From a checkpoint of a small mixture-of-experts model trained on Wikipedia.
Size: width 192, vocabulary 8192.
Experts: 256 experts in each of 7 layers, 64 ReGLU neurons an expert, a shared expert of 64 neurons.
Below are experts of layer 3 (counted from 0) of a mixture-of-experts language model. Rows are named router (the router's row for the expert) and show model dimensions 0-191. Each number is 128 + 32 x the weight over its row's rms, rounded and kept within 0 to 255.
After each expert's rows: a language model's description of what the expert responds to. This comes from a sample of Wikipedia text that the model never trained on.

# expert 48
router [ 99 100 112 117 102 120 132 170 141 183 143 185  80 121 169 117 144 168 147  93  85 119 102 121 173 164 144 137  95 111 170  85 116  69 135 131 147 174 132 147 113  93 148 177 130 102  84  86 160 107 130 202  81 167 113 141 139 159 114 185  72 156 138 135 130  95 126  88 146 150 140 104 156 120 111 100 100 168  94 137 135  95 146  68 102 110 101  82 166 140  97 139 129 168 194 137  82 140 161 105 164 177  76 161 158 137 161 108 162  77  80 176 161  71 133 163 135 164  86  67 110 179  97  82 155  62  80 152 119 163 128 129 167  84 167 147 117  73  91 200 125 103  88 183  90 144 104 164 101 127 103 163 146 126 132 116 154 190 124 152 145 157  99  58 154 124 110  66 182 111 148 155 102 139 101 115 160 138 126 154 133 144 130 131 147 125 155 128 134 120 102 130]
Pipe separators and short cell entries in results tables, especially boxing KO and TKO, tennis tiers, and sports positions.

# expert 3
router [138  87 103 125 109 133 140 161 143 172 187 140   9  79 151 116 123 199 157 157  96 120 124 151 168 128 142 173  92 122  93 115 112  80 152 183 180 161 151 107 154  80 166 173 153  76  74  87 162 130 152 165  79 150 122 135 101 152 151 195  97 147 108 138 167 114 156 137  96 122 139 135 179 106  66  79 134 166 119 126 120  91 141  96  94  86  53 118 174 100 133 162 135 138 152 102  91  96 130  99 128 100  98 175 130 132 139 134 176 114  85 187 195  96 114 170 114 146 133  90  95 141  90 105 111  61 111 118 119 177  77 143 183  94 135 169 116  99  90 174 126 157 123 129  93 124 133 137 111 137 122 120 108 126 122 107 126 155 124 138 126 164 168 103 190 152 138 120 225 130 112 141  78 117  98 116  75 135 123  98  94 133 156 142 140 101 120 100 151 137 107 119]
Prepositions and infinitive "to" after verbs of motion or joining, e.g. called up to, return to, into a, rules to facilitate.

# expert 29
router [119  90 114 136  89 110 102 188 105 115 170 156  88  88 156 100 137 167 193 119  51 133 110 187 173 168  83 155 112 122 167  89 130 134 129 151 172 189 136 103 136 123 121 183 176  90  79 110 144 103 136 151  84 140 109 127 120 133 116 135 101 110 129 164 155 139 113 113 141 172  82  85 189 104  90 144 153 139 114 127 113  98 180  74 108 123  85  70 156 115 113 180 160 139 181  73 142 112 149 131 136 168 118 222 116 188  81 136 114  84 106 146 128 107 151 136 108 137 101  82 106 116 129 138 123  72 127  89 131 133 112 151 136 128 139 137  85 140  70 123 117  71 115 146  99 164  85 107  76 114  75 107 128 171 126  88 145 185 152 142 145 163 105  84 137 190 136 108 160  72 187 146 103 167 134 169 140  80 169 150  63 128 125 167 125 151 139  90 155  85 136 114]
Short letter pieces in the middle of words, especially r in revert/reverb, c in calculated, plus word starts like att, cor, cont.

# expert 40
router [141  78 120 136  89  98 119 200  62 152 171 123  65 128 187 139 158 161 113 164  89 141 116 112 185 174 111 132 104  99 123 129 154 109 133 168 189 130 144 129 113  84 133 154 140  52  53 112 155 113 147 188  88 152 107 131 144 130  74 175 130 142 138 128 168 154 158 124 171 156 138  86 147  98  98 106 131 204 122 106 131 151 178 100 120 118 106 135 150 109 115 136 165 145 205 131 111 117 152 128 197 157 110 153 193 111 126  74 142  84 100 166 164 119 191 197 100 130 137 133 139 129 147 140 135  63  92  94  74 154 107 136 157 146 153 152 167 107  98 206 122 106 121 152 105 144 114  82  91 151  91 145 172 137 182  97 157 164 144 165 155 125 103  52 169 171 102  62 160 135 145 133  98 127 127 160 152 105 136 124 112 145 121 115 123 103 154 146 111 106 129 149]
The word born inside a disambiguation parenthesis after a nationality and occupation, as in footballer (born 1993), plus dashes in season ranges.

# expert 43
router [128  61  95 153  76 127  88 164 147 159 183 192  34  99 157 152 120 181 149 156  75 104 121 130 147 182 169 123 101 110 162  92 114  75 121 192 172 192 131 141  98 105 139 118 145 115  58  97 141 100 158 164 112 103  91 157 126 166 145 142  89 144 136 182 151 113 114  85 173 129 124  90 151  58 113 105  93 130  99 117 130  96 161  91 121 129  66 100 181 133 138 116 151 134 203 138  85 122 145 148 126 123 101 175 168 106  97 107 185 129 106 126 126 136 145 209 111 195 108  60 114 158 118 169  91  47 127 129  92 148 145 149 152 111 132 151 145 146 106 141 121 136 114 134 128 149 147 160 101 121  70 170 111 141 120 113 147 141 117 113 177 138 114  90 145 159  88  87 171  86 179 147  98 166 103 150 140  94 159 109 140 181 112 123 168 114 122 127 154 121 152 143]
Surname endings and following punctuation in player, cast or credit lists, such as -ić, -ová, -sson, Jones, and pipes or commas after names.

# expert 31
router [ 96  71 112 157  79  89 104 197  92 148 196 151  60 123 171 103 151 167 153 141  91 137 114 109 171 159 140 145  83  81 163  91 169  84 132 150 176 167 123 111 121  80 138 152 157  78  68  98 167 110 149 172  83 153  84 121 115 146 127 181  96 150 144 162 162 128 152 106 131 141 111  92 183  92  94  98 102 149 121 103 121 122 161  85 102  81  71  89 188 112  97 104 153 171 183 134  87 132 144 140 150 166 112 148 156 136 132  83 180  97  91 174 171 131 143 169 100 145 129 100 102 163 119  97  96  66 112 102 101 175 105 172 144 120 166 160 135 102  71 189  95 113 112 147 112 157 102 137  84 130  81 140 142 122 146 124 156 179 129 179 134 145 115  69 163 170 135  79 180 110 188 149  88 141 134 147 136  87 157 139 108 147 152 133 140 131 142 129 169 116 112 117]
First pieces of words and place names, such as Cha, Ed, ass-, North, South, plus of or in inside long formal place phrases.

# expert 10
router [121  61 103 153  86 121  60 182 131 148 150 158  65 107 182 115 177 151 136 155  70 123  91 151 119 143  98 167 102 136 173  80 187 111 135 154 164 137 146 113 142 130 109 158 168 106  95 131 142 108 131 202  77 143 119 125 151 129  93 219 117 161  95 145 137 146 124  84 142 153 101  71 163  80 131 115 111 149 117 114 127 119 158  91 113  99  94 131 169 155  80 120 153 154 195  94 119 139 135 136 135 137  96 161 155 122 139  86 147 114  98 191 187 100 168 179 102 150 146 109  84 125 149 147 131  58 114  87 113 150 111 125 109 123 158 153 129  94  56 177 148 121 118 165 125 138 136 151 136 181  91 179 109 131 151 127 174 189 133 172 203 150  85  56 145 154  87 103 172 144 154 174 114 110 136 143 176  96 180 109 121 137 139 126 124 152 137 113 165 106 172 143]
Commas, colons and pipes in album track listings, personnel credits and song durations, plus role words such as vocals, guitar, actor.

# expert 23
router [ 73  42  88 151  98 115  87 173 170 152 183 183  73 114 171 160 116 189 100 136  83 126 123 149 157 179 164 127  96 108 125  69 119  65 126 157 185 151 134 130 126 133 170 156 153 112  94  92 174  92 117 155  67 125 141 129 122 154 138 184 129 154 133 195 147  97  88  82 127 128 138  79 146  93 124  80 130 130 138 122 133 108 137 107 113  99  97  85 175  96 150  84 138 183 174 129 125 134 130 124 114 178 123 136 136 173  68 109 193 117  90 132 173  86 160 187 126 174 143  88 133 179 116 146  84  44 137 119 114 168 109 139 113 131 163 133 161 152  86 141 134 144 146 124 129 135  86 189 100 120  87 162 125 115 131 135 159 173  93 113 116 119 117 120 173 155 160 102 180 101 190 129 101 125  84 145 149 106 173 140 114 152 139 100 168 138 131 105 201 134 131 125]
Surname fragments and name endings (Nizinkiewicz, McG, Hussein), of after critic names, and pipes following names in tables.

# expert 4
router [107  54 100 159 104 140 126 193 125 173 193 156  73  86 183 147 132 189  96 143  85 132 138  99 146 182 163 110 102 130 140  48 175  82  98 152 139 144 130 120 124 104 142 118 135  97  90 133 142 143 142 159 107 100 121 120  97 137 116 204 100 114 153 171 167 138 132 108 152 108 165 150 146  86 112  82 124 176  80 109 103 142 185 110 119 114  72 118 155 134 147  92 143 154 194 180  73 127 134 109  83 148  92  89 182 121  89 121 173  65 110 117 149 143 134 173  94 200 154  37 163 150 149 158 118  60 164 126 103 125  81 134 152 143 142 159 128 112  85 207 114 129 138 123 100 127 107 192 122  99 111 109 145 160 150 113 138 128 127 131 150  97 117  83 166 161 108  85 180 129 173 117  76 146 113 145 143  98 172 130 110 164 132 100 143 131 156 130 153 134 121 135]
Consonant-heavy pieces inside foreign proper names, mostly German, Nordic or Central European, plus sentence-initial He and She, such as Haup-t, Karl-str-om, Eö-t-vös.

# expert 12
router [103  93 107 140  81 144 112 151 107 165 168 141  86 142 187 111 163 158 149 130 106 126 114 187 175 188 139 105 123  76 138 120 180 116  88 170 169 179  87 146 143  78 159 106 148  84  43 109 139 151 127 167  89 133  83 156 118 103 116 153 108 151 149 136 150 120 142 146 121 180 118 115 177  79  88 148  80 125 114  89 144 153 146 102 158  73 128  77 223 122 131 125 121 164 144 131  53  84 179 135 138 126 143 150 143  89 100 109 214 150 101  96 169 141 137 190  99 149 137  90 164 126 100 128  94  93  86 116  84 157 104 128 127 131 168 147 136  97  85 178 102 101 111 102 107 191 122  94  60 137 127 197 101 125 145 153 164 164 120 121 128 125 125 110 144 157 155 109 148  86 198 165  86 133 103 139 122  92 147 130  83 149 111 138 164 149 139 172 120  73 130 118]
Adverb endings like necessarily, normally and extensively, plus not, be, been, have, also, more, however and very in verb phrases.

# expert 22
router [122 116 102 108 140 131 144 179  96 141 158 121  54 118 136 122 110 144 132 150  98 147 137 126 117 193  98 167 132  90 162 101 167  70 118 108 197 204 133 147 128  80 121 133 138  81  59  85  98 151 145 158  98 166 115  89 138 166 136 170 104 133 148 151 168 127  91 134 143 102  99 139 176 112  80  80 109 135 139 133 138 112 144  79  84  90  29  97 161  73 123 147 137 167 170 113  81 131 154 142 163 194 110 152 187 116 103  97 149  98  98 167 179 103 125 190 109 141  94 116 123 143 112  80 139  79 150 167 111 175 133 196 127 137 142 131 113  69  98 171 120 142 130 160 114 145 114 174  95 151 149  96 138 144 132 127  99 191 147 159 168 156  85  54 168 157 103  63 182 124 165 153 124 161 121 155 113 126 146 155 120 120 159 151 155  82 148 136 131 104  80 123]
Line breaks after titles, captions and dates that start a new paragraph, plus adjectives after the, such as main, original, former.

# expert 18
router [127  98 103 107 111 100 134 193 113 154 174 142  27 128 183 124 133 194 134 160  93 114 150 147 177 121 138 174  69 134 134 146 138  96 143 173 186 130  92  80 160 103 151 178 167  92  46 115 160 147 162 166  99 121  97 141 104 142 164 180 114 117 144 176 131 107 159  87 111 149 157  85 140 103  91 115 131 154 144  76 101  89 139 104 110 130  94  85 145  83 110 137 161 158 157  89 140 121 133 116 126 134 102 169 128 140 114 139 152  80  68 164 194 117 145 161  98 153 146 134 111 123 104 143 159  67 114 103 135 171 110 116 121  59 173 183 171  88  80 180 141 167 111 144 148 175 156 134  92 125  84 164  91 127 179 123 151 188 141 143 111 181 143 100 131 164 102  80 183 133 160 121  58 134 109 121  70 125 109  82 127 122 123 138 109 106 143 109 164  99 137 126]
Prepositions like from, to, by, with and via right after verbs or participles, as in expelled from, retired from, afford to.

# expert 19
router [120  52  88 185 100  71 157 201  88 116 180 110  95 102 149 106 132 153 127 142  96 149 135 164 165 147 119  99  90  71 149  89 135 111 104 170 202 139 173 129 101 114 135 158 117  52  94 101 156 136 168 128 141 129 119 131 136 157 117 168  96 169 114 170 154  85 160 138 140 136 101  66 166 106 128  56 130 149 142 131 185 121 180 140 132 127  83 105 146  62 136 172 151 180 171 114  78 153 118 130 124 106  98 119 141 112 125  70 123  57  97 120 164 108 139 152 108 164 122  95  96 146 158 143 143 124 143  85 114 157 125 156 118 121 129 139 147  98  20 224 145  83 119 172  76 146 112 144  56 113  71 139 126 147 132 146 119 155 146 161 126 131 118  88 146 138 127 119 142 164 196 108 118 123 113 150 155 105 149 157 127 165 168 133 137 155 138 122 118  98  97 174]
Past participle and past-tense endings and verbs, usually after was or were, such as -ed, -ated, used, made, released, won.

# expert 39
router [ 94  65 113 149 107 128  80 190 139 137 182 135  83 152 183  88 191 179 123 121  75 122 118 139 175 157 163 115 105  84 144 129 148  81 145 127 169 151 198 150  91  97  93 151 135  79  81  86 152 109 133 181 124 120 133 121  96 156 110 159 100 128 133 159 150 115 117 128 110 179  90 102 197 121  82 127 119 182 126 113 167 110 141  97 150  65 109  92 170  94 104  95 123 143 168 134 104 136 150 123 199 166 145 170 177 136  97  78 168  98  84 114 115 110 146 179  70 105 146 125 110 174 153 131 100  49 123  70  96 150  93 158 137 165 158 136  94  79  27 181  95 108 104 146 124 138 155 117 101 165 104 155 145 132 153 114 141 134 144 116 128 151 108  88 206 180 109 113 178 138 172 114 115 154 111 152 129 106 111 142 136 170 136 135 138 132 110 148 156 134 120 122]
Pipe separators after row labels in game stat tables like Passing yards |, and mid-word pieces such as prose-cut-ors.

# expert 58
router [117  73 120 139  44 138 138 173 120 128 124 133  65 114 201  77 131 143 161 156  91 141 116 109 157 166 132 135 127 122 179  73 141 122 152 152 175 148  88 111 160  96 128 121 148 105  63 130 171 126 150 173 100 174 129 113 173 144  79 197  58  98 135 149 182 154 153  92 126 197 123 141 161 103 129 134  65 156  84 157  88 125 150 120 106 115  91 147 139  95  99 117 101 143 167 151  99 117 142 101 148 164 120 143 192 130 118 120 144 102 103 134 157 123 170 155 111 115 142  77  86 175 107 141 113  78  92 100 133 169 117  89 115 109 137 134 101 125  73 165 121 122  98 155 110 134 110 162  69 150 112 156 120 167 188 125 154 198 129 189 152 145 126  43 122 187 116  77 234 127 186 151 112 131 123 154 132 123 142 156 125 137 136 130 109 145 163 131 158 159 110 140]
Commas and dashes between set scores in tennis results tables, as in 6–3, 5–7, plus pipes after numbers in sports tables.

# expert 36
router [151  68 118 153 127  88 101 200 103 166 176 153  50 148 147 167 158 153 109 180  73  97 159 131 151 154 128 126  82 124 139 127 139 103  88 125 217 153 179  79 113 107  88 132 166  68 101  99 158 103 156 155 108 150 136 129 101 163 121 180  75 120 112 137 142 104 164  97 130 134 134 106 152  64 117 111 143 158 135 107  99  92 144  95 116 111 108 125 146 103 145 119  88 159 179 106  96 126 183 118 110 138 100 181 173 120 130 118 198 110  85 170 138  95 147 189 101 124  99 120 135  70 151 120 112  66  90  85  96 129 104 152 114 105 142 135 140 121 117 169 122 120 122 140 137 124 115 134  61 189 100 128 185 146 112 106 121 189 108 169 139 137 115  62 150 142 111  47 184 127 200 103  81 147 118 119 155  87 184 115 151 159 132 146 139 151 157 134 159  98  89 111]
Colons after labels like Transliteration or Conservation status, plus mid-word pieces and title markup in lists, tables and non-English names.